Below are experts of layer 3 (counted from 0) of a mixture-of-experts language model. Rows are named router (the router's row for the expert), up (a neuron's input weights, with its number), down (a neuron's output weights, with its number) and show model dimensions 0-127. Each number is 128 + 24 x the weight over its row's rms, rounded and kept within 0 to 255. Numbers have three digits each.
Before each expert's rows: "mostly gets" lists some tokens that are sent to it at least half of the time. This comes from a sample of Wikipedia text that the model never trained on.

# expert 88
mostly gets: " de", " g", " st", " c", " De", " O"
router:108119124132129139139106122097146155134132169117118109091107086140128151103186147122076140120123132138100106101161125104117139115094091121143134148055105139150129095174113143136162148146112094137126137147117095124150090097104108123088140123116154142152158134123192113150107131125135123097086141134133118136117114125111106132137141139099059095163110113132166116119140162151140128066129
up0:152104101095115115154152108119101126165100156104108161160142144126136166116114159109138099118150148125123158134156146163137123155112148095103098152152083138137110107100149150117103150151153140100151155114160154140106149105139150108135162088152116103158102103159106101144154118125102149107163154162173097153155163161114098109144101149112142140087104144142117155161157147114142088146166
down0:135140129111127155167092163087099090088124166155097123126104127126103123130141153112121135120091097143181107094172127172114103160095122128125120124123114103101153109147158129141136092128127171122157149107118089100162156107133094144132143140143143107103148119124114102172099124138088112103100151137090109145132165155159121153165101164157168120122153166130146159134089126151124136133102
up1:142109105087159113148195137128117136178103165116111173136136138151101119088132104099123122120166116163135104108155129163121148181131124101086120130141101127161131148120153135167136092135180104094089149153176144094085147095126080130118139115133147084133076127141166121147141154115098136134130142115135105115152136111156101127121109136100104126131107126116129151148119124125109097162124
down1:130116122125140108076154087114121073135123120140114151103148108178133106134097168164151167097134154152127144154131166088127137155123095124113148092137131102112131144137138115183152131155144157113114114161109130155117085146138140081162136111155120127117113128120124119123145143167112113169129142170185084136122155117132142088121125155161114148101119142097110140162162159132112131100083
up2:137138091100131117104151108143090155157118166117110155124159120166119143097134130129129125139160113162147154113132141125092114151140115090085113119158075140132109153115153121184131142165142117142106154139164145102092139106091103137113152121153140089169092127152153093155160115128092131148121118122135102129139160154123091139138162154119082084091130127152113141144177143078127104111151
down2:129132158125113134175133147141101149156129107163161103129122151111078112128149111110134103167142105090100097128127122112104147089159124161149155157116092146126119148133116094159135119128125129153143084117128138178137111183109124131161110163115132131136105081149133146103138156125102158101147122123125125161158189101132113183142151149122167161157134115094165181133112098119139136112150

# expert 214
mostly gets: " ra", " ro", " Hong", " Hol", " Haw", " Bel"
router:163112124145114132155165125114157148124123172109099137096113100111093138126145127122153117127153164172133115133137079127125099136119144060132132142106071160167106118139187116113098127149126116127125147130140159104165069128121118113102145134104170128109105154138118138120159157131167148135116122173131144138141176107116092132112140126125107050144098116142158143114110133108124099106127
up1:135142125096139135112102084095160171110150127138135081107167161143114124149152132110143155117168145134159149071097101120114135121076114088136131149097142138108089154097115142128124176092208145153162132135110165157142098146119150080128145155113128150115134130144120129096141125153122170093098125098117137103158123129126105157143131138146150164122112119146118168147140154135110126134114
down1:170105132122124139091116132118091141086166110120144129101150144168096124124179146073107133111123139121093139173112101129146151114141102144104135115144109105123085110163128158132129151140080144113116122070121121128144133125189112176141103168079110099126122140159164112148126115133135122134105135146178121143145091109142131078150124140159136104082129092142152094138106136125133109139113
up2:158137115111115105119162107150134116155138140136101158114143114104170118078108137136139142122157114098124137132107135146149145143141121116135117114139121155160102163096105114145153131140166088105093159173151104173157121076113097099095139120124143141137074129135137090162117126167128104105118142135125113143125153155132095130123156132046089092094150111116123140175129110158130080152133
down2:121135110090106095132148147165130129112122097130115105113134192075184124099113116161124137161139142106110132117147134082102116132087115153119116099105135119137098105109167143121112116136107093133103107091086193120115169142133123086120085161147143126153163139142108161148153142139097133124109118112099103099097088131148152138111110111159137132115115147091160120134126108144125164162093
up3:131187118112128120133111124104117142159120167092115159160099125160137107113080153127138118131168134183137146140156128159148115167144154115134087104141096154119119153126114160159129124144135113111101144130165133117127124133090099094123117140120179087131139108175165149115118142145116122121152147134155119111109101127122075096138167127079121160142169159099136159149157165112134085155127
down3:128119166119126124108117116123147147148171159155146159144117162121149137131102132140095106110128152122147146172139109163180156157159135173151087115117107176175134127151140127102100107111127145096153097095161104109148128126097156115175148119124118116150112096088130137153100108143125158129103114155128116138145110098132148104152165137179163137125118110126154143141134093199152134165126

# expert 44
mostly gets: " As", " After", " Sal", " des", " Des", " When"
router:116130115124114152167171154118189171137128143156144164110114112165088128145130148124101129180141172168109129141119102166100163108115125096106139120122091115178094116154120142147136154151131145114104147132127139092162119114156137115123133103120199138132157110145140106115088119133115128125069099145131122173116141125099104132137111174095102105126103147149153132135121118155151112092124
up0:150117105104118133152129128154093140151115175119122151154133132162160140111117153122140117112190184112138141137157152165137144166108146105091117160155144130129124119073149122144147153144139122082082158151146134104102149084113138144133121162117130132152133129116134106189119122190128120121190153133165118111154135117108127135139108144122074087121094129117141111155091147100106130127128
down0:111136130146152153146135185155103157133114117124179111087133136125138135147137151161127160062129144161136087133151142117169108143152130134126122138111087134099129127146121120123149141122145181153107150126101133062074118103128119101144129118124108111115120115117071156164080128131119113091146124085086116119152114141138092107138131107077138109123122102118127098139153115127186125151147
up1:141148135089123104087125104107097147167115151104111144123112085128142154099144173098148129097185136138119131149159129153124163171157115148115110168145104158094135125135154111157094168150145090094109121120177126119086152144114118100135132124098149108154120136135146103135166135152086134111115136136114099145144151096125081156137107127105124096134091125122138138195167133134106103141116
down1:089118141112127133129106086118135082157120094103136110175101131111132104108140129124133157114123114134189129144115102090124140119105141126185098142094147150105097133108149154152153134137120106130098130089134121125153183124135123137144129119118118168120104110163079150153103109117165095141137134106099167132142120130070102083107105167101167118116125108140164150173082130140103129148121
up2:139111123158124109154108079110115174166130153131121164143134107166129143082102144087117101111172146107131154129132150138115110140148089143121095149157100161118103112124166120180121121147127143107120135133142149113131146093082124120105141132147151084141119110151147130157138132142094127153126118136124084168183158153133125127141139138130097075091122174158144131173155172103139093129107
down2:096130128111119145100128094201119117131071115162124140089111145158110140129140153149137162175127095113141164143122176114118146118126114131159128095141133165112126110122133135132117151133080154117147086148120131120145099108127114133101143101115158133138130170116095144095124115100135131138136097165145108131086130151107115140083110180142154091105099161099116135088160107071138092133130